config.toml
num_hidden_layers = 8
hidden_size = 192
n_experts = 256
experts_per_token = 8
d_expert = 32
d_shared_expert = 64
hidden_act = "gelu"
moe_layers = [1, 2, 3, 4, 5, 6, 7]
router_score = "sigmoid"
normalize_top_k = true
routed_scale = 2.83
balance_loss = 0.00229
balance_bias = false
init_std_router = 0.0107
lr_router = 0.00115
num_attention_heads = 3
num_key_value_heads = 3
head_dim = 64
vocab_size = 4096
norm = "layernorm"
norm_place = "pre"
norm_eps = 1e-05
positions = "learned"
qk_norm = false
attn_scale = 0.125
tie_word_embeddings = true
parallel_block = false
init = "normal"
init_std_qkv = 0.0286
init_std_o = 0.00714
init_std_up = 0.0286
init_std_down = 0.00391
optimizer = "adamw"
learning_rate = 0.00202
beta1 = 0.9
beta2 = 0.95
weight_decay = 0.0
lr_head = 0.0111
warmup_steps = 309
schedule = "wsd"
decay_fraction = 0.576
decay_shape = "pow"
final_lr_fraction = 0.0
batch_tokens = 65536
max_seq_len = 1024
doc_mask = false
train_tokens = 459200000
max_steps = 7007
dataset = "wikipedia_en"
Below are experts of layer 4 (counted from 0) of a mixture-of-experts language model. Rows are named router (the router's row for the expert), down (a neuron's output weights, with its number) and show model dimensions 0-95. Each number is 128 + 32 x the weight over its row's rms, rounded and kept within 0 to 255. Numbers have three digits each.
After each expert's rows: a language model's description of what the expert responds to. This comes from a sample of Wikipedia text that the model never trained on.

# expert 44
router:137137135076073137088153159112116129147100088038150093160127098151084144144140176125123090141083126114161167142101142127101223139143105091153153096132167086032124142112082084154143122137128181159188104065175132137118124087099172054070108133167183169134138101145124157124113157114102168124
down0:112122164181173181127110176132075120152170157127155159154059100149173132238161105119183143120134126144153145137135174141158147143141108114117106089099070166157141079162094098126104104135142129113143129170115135176090087124070162121161134126106119100095115129133112152129173168141112112148
down1:155120092103128165130104135082144150108166071124123152124108151075118056120134123082086086155066105123198160144180182089082115140157053145122124076112148143153111120107160069124172118120154124167083115074125112185113143172129165144150141122122112076129103155085135167098140134095130114133
down2:149141116128075111139129122128167119091185110145106139150159059073169150095128105092129090113116067129118122169091126137088167103088118142094070196139123182135124113149062119137122139060099135091088153080113126089176187051101125110167132098167105120053090159137065101056098131112142146112
down3:117133168177083068113108128171166156150138140136121124168140112193141138085107140146141086113145054158024072113135144148079132104104192110195102152163112166144137141112108178158098103096147091060103164142068089143117151137138072090056139125104067111110188110141133162098154078127151147130
down4:128156177156134099113088112168185148107138134145193118206071094110143095111088103095067110133118185129072132108125088161146128152138082151175053150134134127091117172112114147073131146102126113149087113110075114133144119118129143142128124058152135152119099163159112102141090188174135178135
down5:178148121174147156118129112137167169097106133183217032115089120133100109171157110134179089116154145204168114186156110069146132180117093129147146141159102117069103149147124122211098116116140069182145140118140143166112102109133163104097177122128134124137069181121104141124118155098169108115
down6:108132171152152153132183118115122143113095070125184151132078136130062093131128156111138154142161146063119113223109111116109183107141134103148146098184138115150103056130142149119100142123171043129152136175118107116177108172141054118130129114120114087133114112056134154149177145113153100129
down7:137100122118148126128118090140157148100048175082111090088077104118118122149138153115147111184133147174119172115168134116172117209135067134170119114100176156128161174105141159138097048135096188218123123122141154118150178152093119158203168134157100153085154121079117115144074172120063123148
down8:103116144133164118145144150120165088085126096147052191164082154140137123063084165142134132107105165139161135104166159130151130122123192172127123167113122134176184170049087122158110117117107101141097221133090154095117147119155071187129144137121157106127170108162097083105127154104100154088
down9:150140113161086168157154108120178106093137078119125110094161142130120077107104148130132120131147166137137130144145170222080136106091116131138160083161109165092104111121124147130126069086171116079098137056170121155178134116119178034136201080183141125101088168089108144125120103132138063088
What it handles: Early word pieces, pronouns. Opening or second pieces of words after c, p, v (v-ice, C-omp, dep-endence, Con-crete), and the pronouns he and she.

# expert 52
router:170163170082167120096096107116144090139117116088168195127131111143088170159093162143134153153137061133192086063093112150098159148106101103143085109159138034104138137129109119154129056129130145134175094096151127132102087185125137102104128109164101175144154169117126157099141147099074092142
down0:138105146122143173092170125153121141152146157129160148175151059132138120088167118157071101115074137137100160124098193116095107111124112154152087077103126099106133114153203129079107158066052113031128165173146150092172127147141106117114071118095064122182116147097131151134163137131105184128
down1:145134093095115139128065139141116135134199143157168113101159122062150128147127119134106135082199095089106128115138130150113144113109124096077118123115174169151114108161165150115181098195183138122138157084137162160085171129159099121077132093137143137142134132093168157162092088154167163105
down2:130096126106098160131153202085152211129123108078085115141116068103129085123129151096131099124144164182121129122117087092101159126134117133113165069158144173134075127127108148120077110148144147138134118150141108106163090135134173120170093126125117100113118119062059126169139131124149156128
down3:145071112102183149117099132086197137132167099106121086137134155094084135095096147100150110188095131157149106167075101082172099110133171139130173101123181176117102120126084186156100121195079101116109117101125142150119117081109176138130123072129111107080105147142121088183130183096146059119
down4:155181068083158095129130150150148135125140108080117151203149119161123095085089148097093143103076123125148090139143119144161148153125132131161055154092114101127166129181075163103181178179102143113127092167129072105140097127050149088183116198132134139132104115112119103149102129182152193129
down5:150152168104195164109140093154144118058110102165188082133060053113138122129140158118154088064104113107132170160177076154156169122121109136129114152150111154100092085114112119164108095111184135147137053103132129114102123124166095097071133080117221137131135160100140161128091106157159081134
down6:100164098158146143118119152108202157124112093087136081143139097126099124132111136130094150140156129090183139112117121106187169179200110097138139067153080079149118087070115150114118150062131109126109090160151155139115055085163125132075126148113154165094150121179170095138180191087117159138
down7:158118148153161137121169057117123193055120118082176160139147079148127151177124153109113135117159121107090151122158163140080144118135155127143107140127088123120101172189149098140105152127150138112109116144159126108141089088133106132101106110148102152148124129183076139091141128144048202133
down8:142110068137160145123134146076192096162104122171185168179126091092135089112126156056161123130126136032174141198136123165155204116127156112118099100125146141148173082108087109175120072133144185093110150125139211114112103161113101130134123165129192087089127110122141150127110189120104078127
down9:134139117149127119134132074137153155143081106173145138136098111081101123144082113168145082094135101057108132103115156152145136102128146165096065115148111103140080181165162070105086119116088098117136107175166107097119141116138141133130114098111147114169071178153134112170157139150106189110
What it handles: The word by. The word by after Preceded, Succeeded, named or bypass, plus family words like married, wife, son, and name pieces in tables.

# expert 17
router:144138114086145106090091096091117127159074116104106191149151073160095155110118151115144129151171138098116077134127135118106117077114099111092081101147120080091157132169119189091113093106146147170230070111160107140131065144126083063105141148161115150114108179162106102085143103059093155126
down0:208040138077094153134128145066130114105147079133188081251161109130165144127132095064133144111100134138082170180112039103120138131108139117125094125116114162141139083135190155141138130151077110146100142116132102123140182104148127093075123104088067181091133174130099139150091128104139121133
down1:200118184158162171113138119161095141135169100129121128096109091107175142133128114162134158196116148142092077075160131107112137131120078185085166099115135140132054138122083098171133094104073117113113096163124067065101119130137111181117079089182147121048150123090091172117147125094120151146
down2:128100087128140080111131164143168132131136062153155086097142128105168177100114155119200108137082106151121126178074101114101192166115135153195193077096148108138119088118143169111134146114067090118144178157183151160077084115117140146103153106145170096122111221062092088127170137100149132121
down3:121127083112078129103103083156123165118141131178152117116137120114108111165149134168142091089136143084082090117095089127149101128142129119156173139113099133104091153150157166126066127093060049132166135164198121160178090133170114162077118114109174120158089100159172119163110123112133090148
down4:160146066110160126132098127153127120126077146117169112113096183122163146096073137095136173105080079105153139099117170142110164138070144101171155094108155138161108099101149116072135120104086095093099114154185170186147103072100142139147143150135097080173149144169089124152122154155082159100
down5:103174145104143120126173127153153187205113123133102036116027116169081189099122170145093101120154157151147160137112139092133160180053114108121065098117059144117144120158112138124072076160097104183115126138079167124185130136095168125156105122136126105072134127108103084092126119114155170125
down6:092088190069162176128166141110123119140144061181121078095135077173159096145162127175156139147156133143126190131106126145113116091143100121177129066129145175119125130098154111101135159174125106076134139137173096177089110118109174136156125115127132106108096179125066171124171087094094111140
down7:160128089138094158128121109133089105127114122170131167134123147102075056190096124134140118114106080126074145106114177142188047022183115120202116137097151105127152085073110101101152080128157157100145094142122131168117100122148095154134186204081120147117153154146139157123183202143064098105
down8:125128207085118129121133159112104135130191076145120119120136110118104169207114121133119142160102071062154133088107175201088111095168075157138139099091173130175119126102183175121212072119129100098125192111123132103193129063132106085137150129101128136153135187087068133171146102111146093140
down9:064143117160151098126082181143136111118102063124100113109130157120181131101165129107134157163052078151126141122151090083173155230099097111162146065120161092141163118074124093158145103144104123169048101137079119103119146090139127101141119175148128151125141121171078126125141130144173081122
What it handles: Single consonant pieces. Single consonant letters split off inside rare words and names, often after A or a prefix: A-b-sar, lands-c-ape, over-l-ooking.

# expert 55
router:122111065119133098098157105113124094118110117072152118112162153175144149042189152109111125181126166132122085121131166161066173114100153090116113142131113092108123170140115141145109091102177122120165133090163144089159155130134132088078112167148174111117145129129108139111101087123096121141
down0:116123108076131163127158089178128090127114158087152152144130139087102146121063087139172145197131061132092147117154114128158081101120170167151139117108141112157092115130139136112104163092139134128062181132100081047049087161092113184149148129157141098122119172110109158129124173088164105112
down1:142177107154169148105078132126136018164149118171127082123155141086106095142069142113116130113124120167130131135092125108118068145148141103120199130135105155147104106123092167103089172196098100151151104072118119134061121117162081114137132154129152122132137133113133088103134142192124131146
down2:123120082091075111115129139150152152106146134111121086115101139069133201127067097140092163150157138111155117096157138175145164118156158175133096127140173146143143188108145091124141143189122078111038111095120191180126131125192059144120110142148095103147129113118138163140125132109117129126
down3:130114169106148137135150096154063163089189091118139134168136124098155136157134112146075126149083145123148071125131115131189128175179124136184129116119108169185186142128107137120173150109110094106128120136102108187093177124097107106101154208135115163121101094147096135156162136144055086113
down4:142097103174085053139217198090095127186127135115125100125097056192052108173156162155127166156153139091152121105139185113105117115156113175130067147078139112141155111082114124110071163153119116102150133098133119145134132148121105179161187088138108142090116113111153120098113113135101069123
down5:141141126114116095119120082146211158190131094134123072096126127081134192113111127133142126069128122149190161121194178149145177166170139132119085128139132106144104180090163127198136097104141060090103167133095101128177127118121125129121119094173109138076126087050104158137133123107144128121
down6:127189170146170154121092114075114094137151108133155089128126107122115174141138113070094123151153120131127163081101106132170138183140045086109094088091060120147128081101104129136143116091117163166094175087140171138144159096106111124132104149096077149112077103151142131063122112151101106146
down7:117121118122133132123109152103143139136128150114136180052184108086125155159118137121090105115165164127162171172168150105125152128160151087115123127131051045126130099142166060142119121123158137144132181154188133149071125187129069113104074130162072077075142094156142087155097069153084134124
down8:071132111190162096136125126115234151129084087160142138096103135133124162063146135164119162112150099167100164128196200108156101177135163143078058130115186094080067159136118104135118120136105140097100149151077134132113099072083109152083080152193107171104124095107178126104140126107126113123
down9:126109160092189128129127063151134176143119120187149038097084111134132109140164106072109177119168106168124111099120174182138167173150106172095135145181127124112108136141104114165083113173136038143059104102087134154144084083103140108131090139140190156075098185054196111131143130181146120108
What it handles: National and league names. Capitalized name words in organization, country and league titles, mostly sports, e.g. National, American, World, Premier League, University.

# expert 47
router:146073089101103111116142148128114064152105118086102185144136079139132140095227164157126095139073053084152181161150167096111131065135141091200151139097136084069132161144073152089124098091147118176201089133171069137145151168086144104122110096146137087167061140133082115121155166103111158124
down0:082160155099148077105090133128149103158108088148101060145088140170078140109143176101143091082179141170117145203148103161078141150096153152100115121188106046109188137152173153146078158167109185135091133135178099109146156160139155084162160113111118135063133126155100138090088079123119141145
down1:087129130157155152112088133102172121175169147160109143114186116105130094171159185100149163102116157106116141127119142126124148140163155112069150098083149154145126134124139159144164152107134126123138090116164115126136136149192134139070086065142089141178122165106081118132159089121127165120
down2:100044145126110125130162204149158134097140153160119124180102141087127118165124070098116111121150130072162168163101099182116121171107139128065080121122136165104172145155121154135122198099135121169130127077107111174156102098110119105166094153082116121091083125130141139167169173126097109133
down3:107138131125159094121165123126123078163113082106126087112157082135193129076151155118144125151153119187171184084146096094095124143111122125151109117100173139123159127183162127160125131141092125142110120149117162142159187128152162130143135109151076101047134107064104073147128179127103151128
down4:120131155139153148145091118074098152109094171124175094144096141137174167160069168109092169178101164129149139098135123086132117170128105135117164126139135105134126103141130169105164144145157150093147155137134140057139133087155109182170117090159110069117124136164168149154072162165055090123
down5:129106143144109093181150174180132110151143170184141129132084163124170105196129149145091059167126168076123126122142075107125065079146084118133150138139151145114108138156075169060139125109134083108154149110159139152118098127140172119125108108171058119185093177128092151145121182124073123116
down6:134134077123108140135102168170066129098116141136141078131122091142089122126176138147127201138129161190165144134175076129137147121107160154155131110104134140095017107140138111119158120160092121156129078137103099147164140118163159175151137111120192146138080143125100130096096115096108146109
down7:103067088128120160126079118148096118134133095178094136121131108118116190111155107132069126139104116075148140220117126161164185107128145146160131173143124087121078144131125111172086174140147123109118141121135104097111118143113077101130089107145130117152092115100133143153098138097172192132
down8:134161129036125147126074132147158134154057074073158073146144153098078086103124156155170118137152142140165122107178063133160116081129089144111144171162141111107129113145087097105126071133155148136140095201117162096168076153099148112128151128119161144118109166095084129132154140070114145119
down9:122170092140107111142152098120124215104123113128133093152111148196066126178132124120080134127126159161155126140083079139095137133044128090119088158132113101115114130122146172152103150092149089131169142153172089179127074091109112100138106095155102097123134098116138077150068120136103163134
What it handles: Vowel-led inner syllables. Inner word pieces starting with i or g, such as intell-ig-ence, En-ig-ma, av-id, U-g-andan, relinqu-ish, poss-ible.

# expert 43
router:153168096106122106096139065174085085141133114121132123075089093153111193076128203155131125159148138130100143081096151171082137108120115079099177106127087119135153178154075165140113126157178119144172085077186116071104118149124158078139143132152104167168147128189116113153176100107070124118
down0:154115134115109121136144025113090162111104086104124159081094105152098162155128108168108164135157114126145164194118167160085147155160123146127145134209176185089086133101131108142124101163157124125125117106122109191132116086155105153094086066145176089171156122159110125120147091141131138105
down1:082088164073165179118158123124166176132115146147109098136130078178136112135124145091120156091120142089138115149168191100131129135134125086162136104112075096107133156095123187137100133133122103131110078142113126124112129184175192101163133110106128089109141102131165134142093093079105094117
down2:168173084112096145117129105186166165106111109103207072101139151087168094135124122159119116086184157062115099109140075140127092087104139089116131109142095169170107199142109137121139175133177169136097130085123159162162176171088109083155143120118148091154136120081097141167111114103095113132
down3:118171088157143116117163101174166155071162096145103122138146091107172115175163156108106103117101132123130130134213150092193083190119055153121153081217133142186108127127134116168106143146175170170097142075148167151149167108159103129128140131154072107124165123080124155101173170153098110126
down4:137112099131065173130146091135075133069147131054136099140122075156142161136111065078171069090103123110108118157175093061204115131129126148151168150120086133142145115123137134129218116130123180111079191168129108126159159213143141180111145145112137088147146077131155127126153097126171136113
down5:092133170090093116134138146190096104143125165110152138109132121095069108140086160101124109122090124098114124105086185170165126101178135143121148130124129079101110101186102112093086142174113156085184112222124117015057100140146159090147114110127115129136132153159150077122159120103159174128
down6:157202143120127203104115186106180155098126194162167079136158081111096169161073141088106146190084142118193163121166119125130061093093107129082088104112131053125147126142131087160150189121128163179162127131153183114146148125150100184164170123098123067143133111081145164118137130125155116140
down7:125118128124160111124116127135201136142183132145084123117130146144203150138179130151154147175108159124171127095069188125168119080126064151135151143088107139109128133111142096130089147165164114100116093124161195103093120143109148087128112082100119138093200060078150104148084109139165160118
down8:140105148144124163129125093186090122043092101139147104120153158085133154085109135098113088152156143164137099130195108124158164137120151111097150094142131159190112129187132114168159175115103137140058173193098122117127104104141167169094132079148116114122095169122103086067172122089154122113
down9:152076102145142139133150084120106101182121082092137113164140123158103167151183171144106093110096100143166160207155094141108136205111104107124089112101143067145063156154138098101165130125075140150138113113190142131105116111100114113104157127160110126132121169070134205159069156164085177132
What it handles: Occupation and academic suffixes. Suffixes and nouns for professions, fields and institutions, e.g. composer, architect, politician, academic, controversialist, communication, plus "of".

# expert 32
router:149112116088107109105135105120102098188107120120070153074109097224117184090120115125132132116101094046126126109120180152025138079121115102131118138141097144078111137140063154075110065117120159166160108043144110103148144159156159147119096115156075176148120180153082147110105151138131145130
down0:126163065130152164125101190185134203101112140164130079146041170126174148121077128151120084158146161121162123097093170143105087152167084222140072184098087112085143128174151161129109096120138057156142149130125141096149148080145175059105121113124124118102114075143111094106131131150108141132
down1:135090122148123123122110087124163084121144100131141204107135060139128112187107124147105127110107064089184151105098150204147131146149127075165174122125170115091112149105158148104073142139193062131100140128098070091129172141173048154205116134139098129147115165109095144137143129083116146133
down2:151167084072143121119128112145139146101081142136141062143131067183155175161164087164087111108128092172118112159150133045131140119129148100114181121051122127129118072152158122172100086148177125146129174173165097141155122103130122118110149157140125120157150124155135126137112157163070200141
down3:142160131078188164096132181129133152111127153119135095101174131079084093168162124109144160142118106132086101151103124110176093151057162060144173118159208098050132117151132087136105169105138107137101116172079106128084090110117145101075109110165101080150138113112147120177155090146167153143
down4:100064093171045120127081174124148161151154132123128094188111117126137076087057120125152140128122094087144140112149142177126074142183144193237070143147113176077095166149089161165098149113157128105116108126128118135092167114141156062089140094109139140100102060095122083186162113148119133114
down5:140135107139145072116088132154114133150187138174102128126117121156079117084131160102127132149194165183077149101159102127156125049142091169148125122150129056148099109134163038121128168139083159107133108158128118148126144093171127119162151113126094138120145126142182161177081103123146061138
down6:118136133081158208132141087068110156086128136210095163137100121113097135144177154120129136142137154107148115139115136164040133156121128099103135146129089194129125138089179147132133118123193107160162116116149107106112081178114152103124174164140104061136104146051123132162094148135121161115
down7:158102117101229140127093143113156183156080119130124195124118169119076146152116059117106120121148132019139128171117169169116113112172124124076121166107107089097141098100181127138083102106123121158138161088161113114089104082147068089128155168131136071112135156140150153098163176110101112130
down8:104174100185135150138141126108179133131125112110050127095162123092083146166141176175100090167108166081128149132158085103121177131142115183116087130168062094129077238168130102153139111137153165101176150135143159127151097167118105178059102136149160112133144150184063159149125097118147136125
down9:137118086122161082131148082134125202116066162211109183172066132153117105093094137156127091118125165112094093143112176115046103150148107133144141174135065149151119144159156155047089166106133082145080132157055122146111152215157126066114098103142125158083102111112114081140102147111177142122
What it handles: Commas and conjunctions. Commas, and, or, ampersands and semicolons that join clauses or list items in prose, such as New York and worked.

# expert 35
router:169078104094100053087126120123105084160126084089141123143144137111116151126173147118105074188134090150081123127089111129081110133148112110174147119135123141103136147146175173108089075125153166153206079100182104134097148113146094121132119167142097151175124132139142142110129112115069133109
down0:094104170129149115123164180112152143113140135122177137127160160085082156127112074109137112102188112083100130109099148169126159163145183167136107083125165136127099110110117176089109175111134082145107145147093155145182141139105116145123141171110150131135128067131089116115105132170115176144
down1:124136151157148129144145131177126073083111122197150145130096055125119168221152156093139149143118134101121104125123125092084199156120069127166128156103118090137126174114169148155159104116057143098165153105223171119151131152096159107177163170146156097165132180107147137131117117127068125125
down2:069186159106112136136113145111127124097116117157031094098101129095133106134136170122081123124153125093147145120157164128135105131107090132131127130167135108140121137130232117161172168134154090188115113115151114103126114123155163134107163158115075120127129032102167096079122170187149157121
down3:131158113080120015124125175185119141117083120207119041094123156130132108136116147132122142125119090097139109124101098158107122133113226130138131130111170111109098144233121146174164118144130109118095129129112108124072126095090120112175099091090113153102106089119074097133137129117116137141
down4:124061076163156161127073141140168172125131137134127142115069100089102113137123078130102088122119128129154123172132154099126100132154084063190155108112123157173149102121157116089136119120148076179120154157096145216181134160161106070095135118144122074123167105151124110137120147134085159126
down5:123082145132105213085177128148134123150105135128142133115113221117116149129068140106130152100126071135143147139145124119083053105133122118075157150095098150114123154232109119169104152140187150149167154153175112139139100173136179151098084100121126086120111110077160132107101115156146177150
down6:139115077170121145116095161104127134112118159123132087166106162067081156121142151081139169053144103143071139104112097141172084126150156093147078091118150180143193120148141144168053090164179172120169122110125093124139132119130142171119110165222117116154118081106138095119159128104090098115
down7:150099143122158171114081179114160126128134117128109126136159194116112184168096114174127124097116136101153098125085121097111123135157088183180097160086111113141099112154154179123144127100125118146117093152199166125181166114149116104083198092108060107129147056143075166130119145136129084152
down8:111088163156141089105092131137154099125156143176108142138158144084087119113088112176134167058081095123117143112177103171171083133088071072140146163162109157144104135149143119176149054177127086144155148162123110176135144111132088138121156142160145181131120085173146129137150095108099133162
down9:110097131181100129122155131173118126114092193151155130122140158130085126113139117156106133117076114089092154166091090166130078163144128071112147098139172154131131143150116148176154156094101137070142153172146122124116147137156162124147120097143183152209104087121112130153155106080129187115
What it handles: Word-initial fragments after articles. Short opening pieces of lowercase words after the or a, such as occ in occasion or occurred, p, c, m, par.

# expert 41
router:159081123132154152113205126114135105180129120102110114141131138104077178085134116135153066140138170121139146132095125087086138141134094102120188100202123108102138159098122180117138134166125139180176078092238071148119095088074122117078134105168169184165104163155114126076139091140116149150
down0:069089129113118104131102147164121167089144130175111141178145096128149146177096128138122145139155093086129158092152166153124166131135122123073128143134136128132115095077160090127095191141092134127181127086138161127146082079126111111144117166190050077166171160144128125103140079156078153138
down1:093135078118141114130119169121083120130117085155171186108108164159097110081118133158103170142109174136189189145150113120094119115119123180163174146153175120111126149097123067147131086122075139106160130078142190106140107094161093150133153149128144142164197096076113186144119179094121138111
down2:129124079129142149130121132044133120145181136154109125102154119126113108117111121122156120132089181067089098138108091105092127156144102178162081103111145159140124113150177107157134120060163170130086136151112098147132114134177100144149162066157093151113081074138153148097228144159185146119
down3:108155149159153109118107138125144155108121111175135094177100157093136163147127146060127140163158126152109125133112118141135147196101120168133132145121122107198092056132129089109208065159078154085129161182102150139136125183131117154166098117123089122146118141125118084106120080156145102127
down4:126156101168149148137160088117056172118135092170129035140144103138166177174075087123124152096125130145058117078150061105106099159147102145141159127060140127124141107091207110115087207101081116175151151083173132136133088088088148159127134095128164075146154151112105115162087098110162135115
down5:131098134167102194117137172158145129085141138149135172149129144047089109121113178140085129094148054155156114143130156086172104143173095137126145141148147140151135076112158105131131123135127089131134167059130120121125114092117113118134145164127117161184137103157156200101091109150127118147
down6:093094098083180232108099065110111142139144133170091194057085100072119098131095123128115173132196177105127118103136093119106110104106127119131119131145137140148140113137177127115077159087110150148118116137106101148096095086115143173122146113119155129162134143129166152114141124093057146107
down7:112160065121161107122146078145231134173117145152110154131109100149171119145138078143100148148125146158132128136091124108066079210122137099128132136145101133134154143128101129067147128129099125161132136117074106127175125151118153109132119170156104115125088100142093160132148113162103047117
down8:104054133095131094134115116132172122143071144177140126101096084112120106074199112075093097161073113091102120062178125177136119122164115147104189125186119141121079086118168071128124126138130135179105105129099106092109049073145117125087152152171117127169150146116136187173193148113134148125
down9:147079151163180140124116170142098114113147194177104146159101140144124114102055133083145136080106121112124156138097152104170127130089148107128113120143101110135133144171061127125154141138103120190107137168099158128138145155127154178106148112143122096121104155105072082122131167144153163145
What it handles: Latinate prefix openings. Opening prefix pieces of abstract or academic words in expository prose, such as ob-served, im-pressive, inv-iting, rec-, sup-, requ-.

# expert 34
router:133113104104095068090117069089091084120128115085164116108125113177100124109136162070115091151098127109106136132146167113071170091123109114142141139121150082108087105195145170073147102116151130168201116074181126103105097161145217087107118146168116114165069118122121075172132127107119140148
down0:105125189128130088137112142181168145122111103107110158079151145059148110184101157187139166202129088070220108099098135105157117127085137136159129175097131128114072165074177105161147084097054080110162162186137133127128161157125076166138121113124077166165142175125126177120107123142158094103
down1:057105150104160130112099132127127156081082161139129145083120092141131072163147108112153132091199139104138174184132165127101161091128121156078161102067119001141102132153126182115169127151119109090150207115108087113122102080115113130128106079125139093168144122126137124100156118139100115135
down2:106059105107136163120141109158187118109107121108104138116081149131163123059059166064108066105148123128138085128159154177144113167102158136087122136177157153125161186145045118148162118116108119097088146100065171141155151097124138117132178197118132147112178113070099116140154155124126112124
down3:109101188127195123124157141091149108153127156201190117156119088125155121111073106118087101087116098105124117160139150093094138106157156116137123139195094066145160111101110144118079115168155180142143168131103162115118101105089105119093097046110169184162089184146091109168126147128181091128
down4:171083111120112096129088100137176092121189164126099117085178114135089113102135132118120139086201144084192146124077141206090183145152111169119169080095115096151120185086100125113114153153160095081135117104165060101194084157088111142173101103142123212191152125098097113155084126158170153131
down5:150137130163100062123141140109111140102158088092177154087111175189114097095127134157128110096126098143188124077121084093142158138157154063152133089161112167094062129153098097152122169125098139095148152127111086165147154104144106126174181138153138175149094138158091190172129133109135130125
down6:147159131120167147115117153130124170113103155147041135101087094165090137126137147104201172093171138139088115088124139048156127089170122157129151167130143126142101140201131151154057106131148104133083158127199143161152147102120143125132101134165162126091178091148097129143124091112134092143
down7:100087149150126157149114182159109148122174116160094117114132140139131115149126116070073111203126185137106119125110090119127097137150091090102079120101128078151090116194164144127116187099162133140109158144131089152115099116135165079144126087154098034130156108121102135115152188116197134139
down8:126112097124115167103114152133150208118111106134111182128111078100158106111101149147110165129088138093130148102128169213126139172052132091159150164098164114176127122110107109152148157069086143159131180124122119078068125117141056203122100121116106121128137117128158124123154112133108130162
down9:050112166109186146134138127152131088171143078130056098084082120139086174081118139100117175112142136156094149141199147136117129141107131076122141099066143134119123112138103051148150142152144158108170078143157116149147141151124097124119159150156115125091129090083073137147159122133130143163
What it handles: Mid-word letter pieces. Single letters and short pieces in the middle of words, e.g. downhill, short-lived, highlights, plus digits in coordinate and measurement tables.

# expert 3
router:134098093116107105110135115084120135165156109092173121108114135185149192113199162121128113212119182086173083081121141169045188107105106069149117142122116132101146148142108199152090095128174114146149142109168121111161104117103090073137116132194149193125126143129086148115109102084132125129
down0:131087149155132162118182146135141115157091131134151098153115156126120132147126116095132116147090098158137152194111132066144084118128134097164098138119105101161125142092118157197117107106159162166109150137099133123103091078132128164113154109156121154141106159115075152147195156124161132141
down1:147109142157147153108025147147121132161095193136156117108097146122117110158112128071144132185128105174156157136116111124129125174095094126141137067134145087093193095101135072080182165082089119137187150144131104103113114075125188181186142131161112117105142135101175126127128144118186125154
down2:145058111162138127114154168132164108119146122139175129172109119158176118123074072140104184160130168053133140111093134161187158133169138175168062136092145162150109110109105180204135096162121093075069123155052142123062163102079084163167142139129096159156092116112076141197134109109152104123
down3:137121064156090155103153185130096110117154156083095130121107158158168153086131118177108105156095132099157141170141160123174142137122194135090141146090125121126134049066111185120104090148178149110060134160106163116169131126109099139177170152103119146175065112130104136147164122110133162127
down4:095071156131131146139048145124134115186117094140133160095156150159195114118102143160178172112139145079110127141091060105124124121155124162162142133114124106104153075121067089114096076117151132127124138141168144099165137098151156185092166158108088081196136142166119116119118135107099072109
down5:149077143094093128112128174167111148129171064114131102158150168139126137162126133136087150103145115153096125142127174202153097112073155102136129142118131150156144089135169137154182099120136110109096126112092173155161126178104094146117110095133168143086137097118090141139066126201117096116
down6:135138113108160193103112104168139171081135092137136137104086145107127162201107106210111130161065127108162144153151124156149119143145214143118147095134120133142198133166139092115120119089138068108119141154141119091130125146154153091084181078125205074146158138136124171118139171184174113122
down7:181095169105074126122140123124172117138192111107120090099172111081117144078126161127099140151108118185162045098170097157154113173110153109150117127097102112125096143161135118134152138117127125085134182154199078109114111085136118175135128128136180157098195101120151148101109092139150104117
down8:075187174123110178138181094131135134148114109165048121117063098060129120150131139105175194124145093134116120153100151137114074157125106154097124132155128073174155128072144149078129204114119117180133132072112133162180172144150151151103064125124154086078170171078138082081123140181092129115
down9:179165104101124155130094152117132150100129134166095115145093083174117155183120146168102142124134121121127112102104122182127102138129120132122091112114144155116153174151090185119109088096126089087094148206079120122149114113108147097123114116125131168138135172150081126132140134102133146116
What it handles: Geographic name parts. Compass words and place-name pieces like New, South, County, National, States, -ast in northeast, -ton, -ford, plus MPC · JPL separators.

# expert 19
router:126131148115071095119162097137074134132148084037150125128146123143135148119073157124130084173150195137119110109079132123092185139118128000165122141127161100125133137141096120135185138125127169140168101119174077083103186104125147114120111149153078118117132129172155147138141130186087131153
down0:047146148162194149124090109096137127128128103110122098148050126095094123192148092128082121159063106169135127151102146064125162147105165135184085109092131128156147090174116140150132176085117178158134194095112133193115097125114149142116145112139093149159125090067107136119157079102161189136
down1:113187161142152086132177117074142117082137126124155163105119132110136110134132104110077173114107159179108164102093126047119141208117082077147156097033146118095154137092165080166121174128144120166104159122140116204161128106113102139165127084132085148118138127147107135158118153081145104135
down2:122146138134078135127134108131115139126169178134114083067122166123178102074136155106156140075117146146131153064130115138125106155158162127098159132189160192132154112133108144127093097106149136183138185104096094107189121127134138140186133062110158120109151139066129050175012102103115134113
down3:188143178204067113105126135107143129164127159108073127118107153127121166149071133108132162140096149212145108112154156103115116105148129107084134115120139077154112185116104124126155139141161149093089133126121126116147119163072128162089140116117115122105084157143063103114121078088181157136
down4:133032134143124141140090136142108123105206179116091139132129162203159150098135067081152163144128133095142079125152096176116098086143118151114098140192132135165176076134135185107176091096161129119112116125080110061095106108146091190144137144106141152133143107168109135136091121147151072117
down5:105085088161123164122094158080167097110114065088137117117115179152123172119095122110105182096140150074148138131136109190100107080187114178162095145109171102119118207130129162087147112165126090098126087117106117160103138158129100101129114113134111135180105124038195181123190101158165132117
down6:100139108109112178130205054115140072110139201116156088149128115162125162139166186160136125118130149131105118080139085103144131103181135103134149142143153105179182086160211107186097104146091097175115132122148152135128134081084136202073076099120139138117120132066150120186139163129115132112
down7:149230152137140126129169126092134160172113108150119060163100110108131076137159173114068144132151128113131128160108203078137088180084080133209108118144082146079115169091097088092061099144139161150154208081120113174130096148108124100134142128093096162105100088135130187111103110131122156121
down8:109125189126162108113074091143106139120112060138084093085125148102130137130159129147108173130129117174084129192137138101186116140119112071135120149122112128090138141133126183204160158134125161159117144132142115164165140139203132118073113111149127123131115096137107128169131141160131175150
down9:141110112127171157110128125139122145115161161094097107146148074171157120180137152167138115141092122117066111145165149105160137146122147088166151105163106118145120100184138155083125071133142117178050119173094109127117123158160148096075113143101144137169159141162110081159093137145083124129
What it handles: Institutional noun endings. Endings and nouns for government, politics and institutions, e.g. constituency, prince, prefecture, mission, and the words School, state, government, House.